Experts of a small language model.
Size: width 160, vocabulary 2069, 13.3M parameters.
Experts: 16 experts in each of 4 layers, 1 pick a token, a sigmoid router.
Below are experts of layer 2 (counted from 0) of a mixture-of-experts language model. Rows are named router (the router's row for the expert), up (a neuron's input weights, with its number) and show model dimensions 0-39. Each number is 128 + 32 x the weight over its row's rms, rounded and kept within 0 to 255. Numbers have three digits each.
Before each expert's rows: "gets" lists some tokens that make up at least twice as much of what it gets as of all text. This comes from a sample of Wikipedia text that the model never trained on. Tokens count by the router's weight.

# expert 15
gets: "a", " F", "f", "i", " f", "o"
router:131164131162128140149129158153093112121126128095137164129066122096111102152164149084138080154167166190142156145109068146
up0:175119134152117129166121177083117131170098129126167162152104140152139124080104152091094097077154142087129104157129130138
up1:083147137122089146092099108155098169160085151150079176158124094137124101091152120079172090113135123131111114070140061168
up2:081156131099103136143120128140103140124141127135093154179122094056185114083153162151113105148154128182126161142076127125
up3:160156205165145152116087100094081191136100143199093089143046127122067146134126142117179103115166179156139129073090076102
up4:130175148090143108112123071124141115071092076158066132088187103127132185091112130119123121082134119099171111106105168168
up5:138074081111154152143144155109125117126153144086176098168116095112156087096189170095154133120142157192161128154097143111
up6:159162104182163130109156114112119130082155171137139148085127150153133169078122210129100117144152165093085108105148194152
up7:139143070128157122100094109156138176094089096070143130111147086139074142086137125122199089143125165141226159189139109042
up8:188139148086177160106086138128192152155085189158159101096121148081123121100108122075125174106117163155097120123104109097
up9:169136062142143097145135152098173149113090112140184096102123128088134097095093176092166150108158091158156146169127154133
up10:138160164098152157101108150159074164134181127075153088158120165187130064110097171106100153105095076113186147132064137081
up11:078126122085103099127146149122072127136179156082122149112089131104123174131135131155146155142087110128121137111069102103
up12:165190144165113136178073078125135118107074101168105122158106131106108166071092139093089136123163128161115122194098077122
up13:171187108152116131112107175164063188143120141101171167106105123133138117095109099076160179144120075078132137108085118093
up14:128149132132177128148116185146165105138064124153147115156123039133143155136135142160085082180115165139097153099142135114
up15:146070122130149154123066106109171058131079113153119106083118192132143118115198069141164120125127103163133084135107119127
up16:144166167109183068160133175130100110166173160130121157146116116128109143090163146149169125113159086147089141078129135155
up17:185104139081116136115148111182067133119133145097114238135137135084151163126099126114104140124132158095064214092111113075
up18:147131140099123131121121120042141103116185128093090104165183106075159115156118080165123176131131133220151115146102062068
up19:115166173112123137104135158092122128132156122161071107151146173153081121111172124137126132152160147120040131061156155087

# expert 3
gets: "ac", "un", "ut", "ro", "o", "ap"
router:097107138114119101151142061124125144081114142141111145132126122139071172123151160183127150113129163111153117067139090100
up0:138169122114082126129092130184099156108165112185124100112128173117107154131121133125126157143073136145126105124056098112
up1:125157114118121080149094061199092072115126059141113150180069086185123125145066114124106170045156200122120126132131122116
up2:137153127146087132108156150096130159164120161131134154111082181089116141110106092223144136152147112153111153132077139121
up3:122109113172089181081124099098165152111120066102057117120121097062179111155119112081160089172188135151162143115059171136
up4:118168104098144119081102198108104168137095120080129055143060192141111204166135166063092134117139103107155123131086121117
up5:096148130125147170146114109156171106116085084147163175158166096107093147104090158090136121108126109166100167164078171134
up6:153158147184123104059174094097157083123134126098162128153112098136115126107177132157103100140165106070114133130144136092
up7:105075116141142098128073141135164100105150138139157129167079120164148146119089058167058132176133116151161125113112139109
up8:159086146119150231166115168135108114154126116189108079166103153155060127126122102142137115137140156115106098084125120114
up9:160164170167114134126095138135129106145159074107150077158119164148145112103096152108076172115180167159171140118147062102
up10:120116117114105120128107113153143099141155100135074157149053112172083161105128166096163094117104090118156129113127100129
up11:101108137158174128133095088175135105161166114122161128150092101094175132151154154147136136120110043193108109112147130104
up12:172122094119099110091170080192169125093176152099128161131111135136122151144119143114171150150168175146092113094126088089
up13:136151150166164144142155094107098158143131101170129143103158098111061089134101086164098193072113114112154160157150178103
up14:081135161174185116118115100145068062144144065104104125134148124155125130109158081088118166161088134127127098120110131134
up15:130118155105122147151108107139110122054118162143133177160072116165175180164153115147122115090110157164120168125184145070
up16:131144185106122127088147127125126103089118109074132119100122177204101103102114141152138098170168097133117107086106156073
up17:206151115165117124123148108112114128132100086148137097162069105127190145173153107152167127052132133124113178081116108122
up18:162134109113148083141161089106131151068085094078067136159150108157141139068090107149192140112133149130170137147109206081
up19:080139087112119136112119100083107052122122052110104161111155124073156073159080114158124134079120135123119081132095147172

# expert 5
gets: "y", "A", "ry", "way", "ey", " O"
router:136112157107092150146130054133110120190132138140140209098118097144146105144082147140173120190144102143164161108126152096
up0:061108171129140133110132144147143116179169120145088157145101115184135146163129107135114181150113094145122124149076125139
up1:154189096157149096124104119103126115135108104157063161094116210143171122138182130089161143142156093073166171136185149156
up2:128137124164154172121153082160067151114057142137132148101134118144136086164150151129180094115133138223098175103095088108
up3:122086078089149163156082154094122115123110119149137112147175142093111099144134120128108046104113127143123125185090126133
up4:100133133098125143159123121139078150133129057174117173166104170082135149108172127103142093097084199160193127173184149094
up5:103171183121151127238103177115143125086148122151078096125160154146138162169093113122055144132146121116159162149142108130
up6:118125147113164131170137094206145118151122106116151155110129084165075168165080138119111116156137137142107097157084142118
up7:083142192167170106101137125154113108141090100143161113106129111127155098128119097127117126121078160164171145093142189137
up8:180118116172106050120059097135140085151149053108155161077157147116164144114148179180151113138159165153163045136084189157
up9:160113165153212094136168124190171117134152106103112141107097149171153132194123147077058116188079112098141130127086157120
up10:147127183096195124123108173131149103121162156145179090159104126155120201106073091047139167140154153159146168138136160121
up11:098113129054094115149171143153076200107120130062147128166104125094169142111112108141155128099121158128134161104118109121
up12:114164123092135127166137125155102187106178136152134137142066141153120137147196172117199089075091133137121135145075189119
up13:128144137122105176175128120157189189203149098125117173192149151148103132111096182133122120097127140141087150104103094164
up14:109152127139154135107143172089057109154140154145161100082099119074121126083106127193131119088145143116107135184142152110
up15:151121087180125181122092121117157085156145136151111101128136075146112111118133182134163116157135132137125078157123177090
up16:141142100097127110108084120121095113199138130122124090122113105081111150076084206095138185095109147118098104128144180116
up17:128151105048146107094129089090148092112123074115047067133127119072162092159145140164116127107155167153143110095106092090
up18:125134072158158182127105139141092192173175078167161115159148123112154158168075105056168123146144177118136159114132161114
up19:135097091091142113173104100155164145147111091097088134159097168154078157156153137117121116164103132159136157097140130100

# expert 13
gets: " ", " (", " |\n", ".\n\n", "\n", "\n\n"
router:165115103120126189144130134104138110172129136110081109085112099095128141094136124089105132174106141133100137127125124138
up0:174123140089150079130156118115146175144115147110134116135084119159156132097145121141148125138080132155184156174128096103
up1:164120068087138083108145117076162094095098133117173156130145233192121160122162140128123146099196139110152104149154122110
up2:064074091135120168170112104086116140145134148162121171098109111142149127116103153122124155092104016154101079099144214127
up3:138154163136160133100122118097078157124135131081142153126120154186196129079113072098120119183113136103127131108137139130
up4:131138091128099104082175111135087143136091132120121107075138193128086157107127144194110148149140227125128164127144094172
up5:141089112168114076112129105154097129127148108088090111202146103097114142184142102108074095083168152192147173160150130133
up6:101108127043157149132119140088125140096107165137085097132164109185106112145128171103142152164171172103140138145121096099
up7:159156139104109119210077105114153172069136173195075184121144145095127115096179117149088112117111110079122151146139128135
up8:193166162084174102123128159110094078067122175102160083120108101163141157096113161132123093123045115098178200134115131119
up9:169124179165136028103080139143103131155130117096152122055118197054153125175143099152135128169134138130148141105121100110
up10:110107102147182126135102074144107116137165052162157119115135190132180142183172100116178141073099115129094151140100107149
up11:126123094102175142121136091098036105177134115165168144122171114109165152138084134151097192141131176076133126152100159141
up12:152096095154110128113117126109112089093089050099081094127129171155111089142130077111148132131105144150112148204089067125
up13:132091130135092135170159111165135073081126189126067183087162093156123125116161182091102171152186134101091083106128148124
up14:056115102103133135195153092108166144103087093114163134123133097108084167163157119062158168158084133128131130119130098148
up15:099092145105041150128070119165064095104137102104090118140115126134143130227118086130109128121162127129095161128153188126
up16:122101103093054120117100124134170150104108169051119118092094096146112196149139131208100172174108086085193101123095185052
up17:147147142158124159084069150161174159140087169115155068136179105137177087146166126110082210166103139133151051161127144135
up18:108111185129116098178192183127081141094125127192139144101180115095117120097137093140171129119063112099161109147120112127
up19:152109181115168158078117123073034129096128077121134170124120115117149120131132166104086153111145106134089092076130146125

# expert 4
gets: " a", "ed", "ing", "ly", " re", " one"
router:130086091146105207189107111171143157136161077071101129130154136118169124084146092140128222160152183141122143157075149015
up0:124115076111130142124141153174148098099165134115099179213168136125112095129123114174128102146143105176135168129110128147
up1:107110129146068138094110116076054071137147230123071161113115150084078064121072123132182136145112134134062136196077122087
up2:159154115154066155140145157114072108080138162141087164100139135147190133075107166113124142131224131089112164125114075133
up3:077087161094067109149102087140112103111106149114120118156113104136134160070141183093169079114107097100082154101069104166
up4:159195146136074127141113149137114058141115101086120186162155119078155148151113138112118120130195170153163143083106146102
up5:102179139132048117146111133124139107112127135153097089093135153100161130051106111130104119143208130099133116096183106131
up6:115111107123151120169110157135121141120096116182154115154142124128093087067156106083098142105094135119191149169126178162
up7:109133099060109136185102149136085131151116139098127124176157152132123115119128138180097103136128089112143153176045126070
up8:081095184115149105092110175111154139148109085124135070095165099090139097144151143114124144110172151144110123115098098142
up9:149124165135093047134138087154221141108156090108084124154072152162089149181058119139104153100119125130124085096159106137
up10:107171148141118149139145122102066155117137162090132143121100083119139149049164105130152192122109147151136126082071172160
up11:110127162184137109054163134056114132167199112126082112107141100120084099087131127136146111093138115182092131101134112123
up12:169128133073157145148087152188109131158098109157163102161108151135114100106097147118093164096126151158149128112111181099
up13:116160145101157114124136071177097121160099182179095125173117096150106059035111142135114094144129112159197094167121153108
up14:200097129139143151138124109122153126170126156143087184097125146120156192190080125164076129162125103167139127123116162126
up15:123165133083077110118115173120126197133150136160167108100166150124123117143068129126164128100130144145087200131168115120
up16:182141137174096128113092174106096124153147071135108147151095138166143083119100059080060161149094074108177147154152139146
up17:138108123170110072149112124131139114116126159163108118101120132091118102131150123152095078100166169096114150115154111106
up18:141082119173135132152080112152105153110133104056116135144136082089139145088117137173161117109182156123179136189125152098
up19:115153097108150093074162127122108099121180095099089119136139120199081156148186098127116149109129189154066113099119158096

# expert 7
gets: " the", " The", "The", "A", "==", "In"
router:115142122066155113176114139100138097116148137124081123158162102141102160170165130119147122155160129162157166121098069123
up0:118093127176169108159169127152093096089171117166183142136122163159141061173115159095093114133180127136137124079130088056
up1:110117192094109180134131147146164160089078217147102109136158139141134162150100116089153124100129114149189154065132110136
up2:118153092091072147132114096134126123145144081169131122057143144099206207126120120135155094096136144168110137120088137168
up3:153141174135136155112080112108083082135084112139104086182154112100158124191103149178143120108096182149113190135118135058
up4:149177176129170166093093096100108119117144085174080141131071098140146141151090080106176158132109114114137143107105135198
up5:118117111134189166164102130112130064112164178101173078153079196207102159148143170088133142139151141123148147097160132103
up6:162174140116109116122080112048150129157161160098139176112134118129170136117077215148141127143117088209103169143116138106
up7:161125120092105122145156136108067124098150144044162151174126138144138135116128137136173130108118100253096148082085106111
up8:157128121191181062069159073184105161139131164153100167143143109135151110173099116122115155167125113131191121099088143153
up9:129170145148133164170104115152133107121111130065102138161103143193121134160140152175151107109099155154167146098173095101
up10:108175131128150129160150082158135131111091080156103162165116121094128112117147095167126114135127134164146110143125131128
up11:185131062059158151137116119127129141105132127111105180157096187155103150136211165146146110128124099131165191127129067158
up12:121178120068153110118112115154169145114114094124096131198172111062131143132115108105165143150128118109126122079094141187
up13:137139163167105151102144143129133172091101146105129123134145088165106119155116152150215174146101191123126133138065196121
up14:148140133170164132149108121136104131084139086120149139147114119139107127142076164127125163192224172107177095088090110152
up15:140137128096155117115118164142119124134167151094113110145116079193129116147222128112147084133155103155132168178124077070
up16:143163087095084122124126157115199138099123123122109120056123105172131127086113193085060145080105107154192152154087185140
up17:160117127126135117159137111102052143142178190077185110146123086107085117079156165103101129143098180139149136127166136163
up18:122179142076085183134083201153084151167170161150175098152163100126137162081144094161150139075104102129111149096113148143
up19:139100125137167110099104090144116171068132104202066135168149155108101158147118118196148161116167126175091095068094059173

# expert 2
gets: " C", " B", " c", " M", " D", " P"
router:160107123138120132133056106132081122078144152103130127139107070110110158175200122166133145123142124173116139095092160139
up0:093114159148089180111107160146162096119075120127098150087107106113153112122110113178176094126122084103078092113142120172
up1:119100114124121138157183105135171165092067176161124064154149100154162133118149152193117106128105148083140143136153080089
up2:173189114131132083096086112154114097086136140156153107162112079104117110156111032123146141104118155171117148055114110081
up3:081074139107127159111158137079057094134113106148124117171175131151131150095157085119106169087115085152140137157046146087
up4:073137164108129088187091117151109093171102132094081136136158080125160156171122146130117122182137117114162156110065140117
up5:155082150162122114124094111134144093069086126155086086171197118098113158148152116143104087127127186144116161154070093091
up6:211171107147147136110122121121147058119174149126139131142136122121087158142113134059147092109097117122116170083113115136
up7:089144138081196176083129087113143176098145127069114149076138082116103145146122119132129140180096166157178096144059090101
up8:165106103122118089139096150153162188135128148096148076132129163107142123127092113159093171110133168162154101096125134044
up9:113057089146107062120124102166144106165137126173128131107044062098148114131153124163095171093164163182105145172140088082
up10:138103138119125119108074096176082112050131111182110118162083152161130098090089126117065145099135065133162122112117150136
up11:138174153107116190147108079135168085123132172066094146174144133121149184120126188158080066111091135142150111161161163081
up12:096143128157112126079139089184139079120085166116104254101142102178124119163217104168160189134101107112102134132181110121
up13:064142130127150117149086123155079129062156073114091095098073200072125081128192136147147122134191075052155090113119159148
up14:132127135053154077112111166166146088101166165105106109168092124179094173162149195133155167095117193129161103122124143107
up15:137090088175138093105112170135106159144111116170113093151135103144110135147110105151170131170184088147119112133130164165
up16:135106112111133070166168138126077133094128094135170189134157119135114159124157191137125141140114061092137182146170174159
up17:127078121095109149100073088167126052169126148118126195211153138073160111139145077140098154170171145083128061116104101151
up18:123161124141080141116095157094135095106087120147119132136187101182152167182155146094087129130108119107136121168133060157
up19:095113151139048122173094165109087114186103141129110056114097091175134112188163128105131153118180208174157174131103163091

# expert 1
gets: "s", "ation", "ers", "es", "ion", "ies"
router:117132045153131135133126071173119095134148051098137167110119109190156131064162093127125146166111143126136138140128108080
up0:124165117151115105109144075179163133084187193076141165131093129105164137093174154165124153068159094138122098165178179152
up1:103182172156118100135120056094125155129169092129119142126121123081145106094077177134101201167187156122167102153134084140
up2:144194098170102049101107132192137172123188099160107091162123103156090070146107142121122164107121135103149164109130116160
up3:125125160146100163129142176119088130143113121142116136122102129175136168147112125139108139233167107141135129131149125154
up4:057123091132119170119173170143076180148192100163125072101091090126131067146156058084151127104095192118121206102136168076
up5:108189112131119079113117178140119135104110142131137143099120116123115049128080134148099103176158108130117146147123146067
up6:074184113132092096072170136091117159142109168114080023102181103108065097121145087094120143190102124126170115177111103099
up7:141195122075143117159101110115101124121104119144129111158096134126146138131104169151014119122121193102118102074076190144
up8:118125097144068156088066135120089084133174112172167168133149148191117130077179177094181195128094105135127149156155122103
up9:086092149121102126064119175121084156088241172128098162148163160126112107157071137134083096130128111109173112094095148166
up10:122183152161158156141146169141124162108136116151186130213206134098137126158115156112161144109176112133186125125138092093
up11:104187165145117149124059165085088136175114111141139149132107088130135127085146069147080119182095091211123132110109088154
up12:077168129155131078071142127122084123134139162161129060171112139135151187090164046150175140072061096093116135134128166126
up13:079122114082106153116077149134043088128152136144124145099152133119157105064096103140181128164152120153104156104154137107
up14:129148095096125129134112117140164156126134115147152136131136202093166119089141137130103204064093129122150167106104087139
up15:068112128093107143118080101118151062127176126099115088137118139122202099125182129164151065160092067135130084094058105075
up16:136121105140111136096118130183136075138150167117161139045117109159112086134104145126163074163109132123197114185125147163
up17:118150203153139122134143056071081107136083133159116142090060067123122131131152198093123119162182149128115148098084120172
up18:153124136122049076060171148115090130120150168106126173084134063152139116119098150104140071093165115141110079149150102126
up19:109058118118130081110144112134158106148093060069148135157139114127143180136181178139111144109106138144171163143150073104

# expert 10
gets: "or", "ist", "w", "el", "ol", "ust"
router:148161159152152160210116119173075158156144153157102073166076103177100094128147139138138182152107124146165149080109110143
up0:147092121110142156180124119179138184092101113137103101142126152122141154212126156134142108148106150165166115114058139108
up1:136106109155131162134131195114127144135067167126102084174134132169092120097117103110152041183140121156106123045130184159
up2:162101152043096169138122114104131151174108100126104157157120106107123102120127172127144146182093163069128138117115136167
up3:154100150136140128080110097131149159234124216168134148111097121078123107149121122137141137141092139133126078121098102137
up4:130099170119170132159078139151117111118121112116113145083119123128126079168154072092185120120132108084199150103139106115
up5:135139094165080138089144141169120135111174128164176158132110138094142110109212165156061171089112184057135123103131052141
up6:074139108157148121086108148143148141164101106095117143150130087162160167097185162161144156155164135109163114174123063110
up7:160101112070095160106141115103161120131173127070151149161110183136076105081081146176180124152041084159135146121086162124
up8:142155090093080155107062172144083137158109103161011152130130129146134151116148080139109129171117124097196101086103164143
up9:175110148165149120145092111098119134057118114109128125079125147125121103103185114106166091170162104084061163134113036159
up10:104173084130114126080112198123129149078089120091129075105173146114153052149138137126124118103074101122130147178193114106
up11:178139119137113182167099147125088151100093123106109128121126124130148106088111147110133140059131144137083146132123137222
up12:049194187134132143143139145111145137117153134156146109098108172091105194091100182111113138085103111159151202072054125090
up13:101108123161165109138154089074132155125159094164151113118114133147076076095137124104136184085130141104075130134172044060
up14:126136083074188082117068142199154177060172126082108063125109191095158165135112139158137117125130091098141152080138092126
up15:108098150146110103174091113109064117151124139110172156122136136151122094155134082062158139159146120129149133088110153074
up16:113156152182139155165084175184082110113162130166129090146132131197131146172137182080134129155119151159121148112116110066
up17:192115157113138126120143160139137103133119130158101159104116168177146088167092150116136122144183167144092150150146134116
up18:101142166168102178115073113115078101157124068159152159140128124166100116153136049111143131114113128127107160109202094089
up19:155112195140145128117130100115087106147089198094106165103147117149062105097094164206128106061096143040154136088079131129

# expert 6
gets: ".", "1", "2", "0", "3", "6"
router:124119119115080162151121124126119124127142093123052112141090161146178112126107217123121144231116098161109162081075109135
up0:136103141168158095169194076099110104147158140138155135121146096156116099121139142137160150106153134142175097147108107197
up1:053165168153100095078055147170116141156141211133190090136106108135130095114129097117135077105135124148148101083109127208
up2:064224070117146113126169142160125063113119136117110119174079141133106135111110122180164120178166138120172222182105104095
up3:128142105115128161107147137101126130091160080134140135160134135136162115082083085075123132190136091192106125141132180133
up4:120156082148072134083176158093080132158109106089088088134177160120093098115133077130170154123201086196103142119133167131
up5:189101161132164119170107101180123157139139172151109186097098151117130188137096157086153102139136113198152148138132158128
up6:127164103142143210158052169139077115144082087164140137154145140142125107090097174088144061123096134128139161133127135143
up7:157146119137154127160162219104114201148067056097095161102142112149134127072073142181176187139146184137122127141128116116
up8:052121137176166173142107151100110204107149174121087149082105167180165133109149122071094147117128131106146168121129102123
up9:120165098122167141135114140170184114174134131136135110171208123107131148126133141122172177135162096139149148119119127187
up10:135145119118156161159115086149156135103165119176141209146136146156097132123143113112060122146117149116126083177094076170
up11:117100097110129099106142100087138129064123164168181122131161085101098100116160108092042091114142144170146150129141108081
up12:166192110150120152164154090116201133071165082096204151159156161151161154079135092076116099154104125104140127154133101126
up13:179069146109118086101167160097094152100133149130137100150148149147068084154126109133091089154155117046197146167133143179
up14:128142103147076092117088069115117067130174118086133124131151118054146153167101114170067141123092157115115066139127136147
up15:131157130152102125053134169130153170196087122108154135127128133151123191123114148190085164138116164144069094160147138053
up16:168109177111121134102086103160128189116131114119086129174124139178190166073170075159169206100166123098047157124134120182
up17:200160169102132114143089112096108123179134113090169081129145134169086135112057131125162118101149161115145124146175116111
up18:146084125120099189126178061170157144185135115149038104088119114149107173138164130157105063175093106135143168154077161142
up19:134088162094142110098188145138095161050116110171093109176158118133146120124130166119149080079114132125071126189117105139

# expert 12
gets: " of", " in", " to", " was", " for", " by"
router:140112082089115123215125132161114149155130093073046120164113124103171084115129113088131072205130114131186134137111061118
up0:087105135133080131130125144121088173097119234123099105042163120162056113144148124165157125105161048181110140157074154078
up1:079122093162146171136176138154166089152151090062092149137096090179100121144110108110112108149145086200153095120133105137
up2:133139082109103075169123110130119110149069067116122122072071165135117175133174106170151121153112098128090160126113178162
up3:096173175119090156124052150178035143171159158133136143150132140188090157123105229183108102124164112068121168116148143156
up4:207105106175136139145162115095148148199159082191091090114125112163189102163110153132079161153139156109110112121110125133
up5:123106072114055146152118199110115112136106120115101152188092138107088089188084123070089160075105162102114127141118143187
up6:120172190155093146167120129110153183078112102138094108214092133122130159095188175154132069107147182168091089116092112079
up7:188107116114119118124170119156071118130053120107163089090124084134135122105159090167107099163078125113135129122109087192
up8:154131168146088135132127151115119174187061164114114156130157103081127097169114069147107130162176071070110159123136097115
up9:102152172114120156067098047124114124102174100152091171173090145178134119129166125104158152146140111095130123184088122101
up10:148175150147134181043129174122155123144150152126136126180144117129096154106185123171129159078106108160174127123060109149
up11:098193159080130154116154096072118216114112156121179079180134137139092116132078120117151112089132151106114095151116182149
up12:083086155187176152117174089154120082171191047142101099233121164139184108158183101127106185128133138054137083163126122137
up13:173154129069123131190133138165056133088152065107066139109091156150092150074172143113143154171072146132166109154151154152
up14:115141103094124102088093162098129175181157120143087147138199128155149109095121069133201147126143121113110111147087073078
up15:126109112111109142144101114175082173107121105120118100150132111167182118116103140139145097162176161147115072103150118094
up16:115173139081154152130134143156108121175171188210100114087115106103152051188114149137116106098077181128162109103136170068
up17:096106123113168146147151177135119135133109157137146142113127070123198108132100119105098158129145083134154107103112114151
up18:188094103082130121090146092114166110141163134149162162125115110081099098161091115109107122097076108106163115174143178080
up19:114114175192113150126167105141105165141160080100070145154068167133143139123112179094099174181086140135128158175135071089

# expert 9
gets: "on", "b", "ou", "he", "re", "ri"
router:150143072101117148185134143136096136155116153110142133103040104117135098122144208143109167103157109120172116174083152146
up0:165130051159074130127134104091117105092109165177132142125130115131105117170135113129143136136086150161170143149158122098
up1:080141127102158106120092099176153134168134107095166170124130107116142093154165147157135099130082153217126144159095167091
up2:133147105104149072150104134143113185166148099171170157097113130087103121124075164165116193174122067136128059100093106137
up3:172120143148157110095059190131203108126100110143157179085155085114134135092138180139142121189183116137105149161079140192
up4:171130131133200131167099150096134112145095078108100137107116058124147075162089132075102099101152128144102146104146116096
up5:128143079068098132141087145156138166121098097153192073171151152144170117103183179092129065119111068147106133113131163127
up6:128099188142152133151158134107117101171107125118113087150120119101171087118105179134177146152119195148121126054078128160
up7:135152135139120155106131112119115115081060174137145129098097135182123151124143147161154130161167195074151104086169100143
up8:100113138176123082099071138140085124143127138094136117111150158127194148172152099162111152144114104059126106179123189103
up9:102159132158103149152120112117096097130155117120132124110142169108204122107138159127150142086093035104131074037135114116
up10:126164095168099151149103129134104140123106109124162117113111132119110163079101099079124081081093084112117161187105139077
up11:151133084148117142187103151133149149109173171169186116142091124097140103156175092038154128148158144143126115138111173116
up12:109158142118131172170128092099061084094181137130167180128156070115104128113136125170164160158146084177162129124080101143
up13:117172138174162181081178101122144097122113049134062134138166132092128070122151142119154159084103119159139135113125097095
up14:094175110088096142054115089118094122099107111138141112174125089080136092172105160171115146145169107100144109158170125161
up15:193146097153122193151130102132159145153125120136121134146134137101072147082198096123153125092164126161158122163136195080
up16:116111066151079148120102183156115045071134138102132131115154159167127150124105176134116098134104140123101083067126139130
up17:113163109138156107143102166126118121057172155123090106149122082127106130072093149103072184138089170147094093123109162157
up18:111088147079094107148109141132100152130093110092139187103146155098183150102183094152136142159181078102199106104119146138
up19:097093131179108127106163116112066117132136140140117168096171148154103077067096141082132135092091148124142066103128092115

# expert 8
gets: "an", "in", "is", "en", "ar", "us"
router:121073113127133090176096108102121079165127153161111133101169127152107107094127172144132123115152143109103127129070118093
up0:150102102180113075116174153132132127075126157134088122088123135147130104035115099102083164189068163116162120062124116071
up1:126167115121140135163134107132159110206146134135116167137155057188083130103131178178075131136103135127168154090110110114
up2:143131189133185057113030118079104115166126111143058177124111135132100116100156098136143109121148099123148108140071121115
up3:122060128181179134155121137139070163170142112082129133115145109070074120126167143130133168107105167098139104137133113078
up4:149170103142136105134080125116090125091148080107101176080149076149136156139143134153145147123089150134172135113076111177
up5:108167150123163199160137113104109091083143148118131144118113141164170078173112174054159094140120167102183160112122097136
up6:129116174137195095216123145166106162107083144126084117091136173150091101110076145116094206161096130122160127112134114185
up7:122121128119149125157117124144144188114121205180140102100161133080131088127146075095176155153138092153201154177159136106
up8:144130140138117188126131140099130074150036114134087147125145106106094133116091162088126181154096134086112144079150145109
up9:127159109118093055047068108174107135118126136150117121101131140119096117130093127141083148140076157124110117151155114118
up10:146202158124140109145066124111120134087136108133114166099157152138143138088085109114137122114135024142124102149110120126
up11:161099098164132104172081204111185048136141140114049082131125148158107096046091157181120147141146148181113103160123152166
up12:157086190142171124162200060183079109108143108138113163125139162145164087160137123134178148137228117123104143147103129108
up13:132148151080107097085143074115134123171135109167164168195231082126159091160146128078109159107128133151118128155139122087
up14:139093112164118133135154138138158131142194119152150159166126194099161159098118087119061073166146067141149115185131107156
up15:129106095147112095198096135121061111119119116161143161117080072132091136080179166109097140133129119188143145180099149150
up16:065080133171136169103132153082116117162067149115102182150165156150109081126112124079150099093184115149060160058140066083
up17:178097145139080100140146084140158174104128143128127151124127110150164177166178088126145071152123103103097096124069184096
up18:120170112134151140163179140164148141100185139104164127158151108088099158170118197118132123124163138094092140166105099113
up19:085130129121143102160103155090115148149105168123120124144111159182120091160105073110133117126117084094138107070182080150

# expert 14
gets: " |", ":", "|", ";", "-", "\n"
router:176101127056156168140118144109118138109117051121104173107065122108116089082102168128096147136144101136164159118100072157
up0:166213093114128113094161127159125108145164120164137136156087112133074141098170140157103123077167051113119162078211156135
up1:130055127119090096186220153169134155172117105146125125136120138151073110103105118107181141158124093150175159143168081121
up2:122127122112171127125130091110108133181120136125095152098098163117089101114159139089102145119102086161129117134172140062
up3:099061130114143123096136072153074178117077135151108141121074135066204160142142139129059131219130100093103135074110152099
up4:149063084149134074108179138123132121143138126111102186108108088130112130149191083080077181105140103152148196136160161129
up5:072147144135108136139126149064134139152049109173123133108104147081095125146164153081164141176062132073097100149147159128
up6:195112153125071177126180107125086182131125074124177164097146165124071078180133123111138145154150120175105132132147177115
up7:102140148121133174173122132112123140140163196115159071156079133099207143108096137139115138123111123107122104193183166116
up8:151124151141108150122111142109133111233062114140116169128091151132118109075155160107065076123159137147071154157133065112
up9:170123131138108089107147199162197082104150149195110076135131105070139150125157147170089106098074080158164170098121113143
up10:110131109130119123114154086110109143104104137098126117121079075187182083117158115126093126156130080162151132156178113158
up11:114142188104182116183129140139199124099106154088095119103138126181116071075124116154174094133105118133124120129132154134
up12:149117131138082079132148126138186109042145108111156158117079168159168097113177187149128138110101122158149150170177079057
up13:124120093101200078146111163114069229154102140147152134089111124145093136101135168107051132135130141145131151179089173154
up14:158122129153082142133206131147093118168142116132097152124173094113134164133179100117095200121078115156115172105122071120
up15:126199170096143099111141108159067196094132060101123115155124117085101130121118149054115128123167151188109099126139091151
up16:152125109159126123127077135119126074151137101107151123152095096099136108102151127143148182089154133206080130111099092135
up17:165172104146080118138165139132157125072147172110133118121175164152103111094129170126089194129148146151133136119109150123
up18:084123168114082101126143162115103114117182164094124178115083138151119115145133107141138121145096157138181159106137134131
up19:076106068081126125112111155138131144123095131091105117097106107136108133159090118150136093151116197114094159171151138151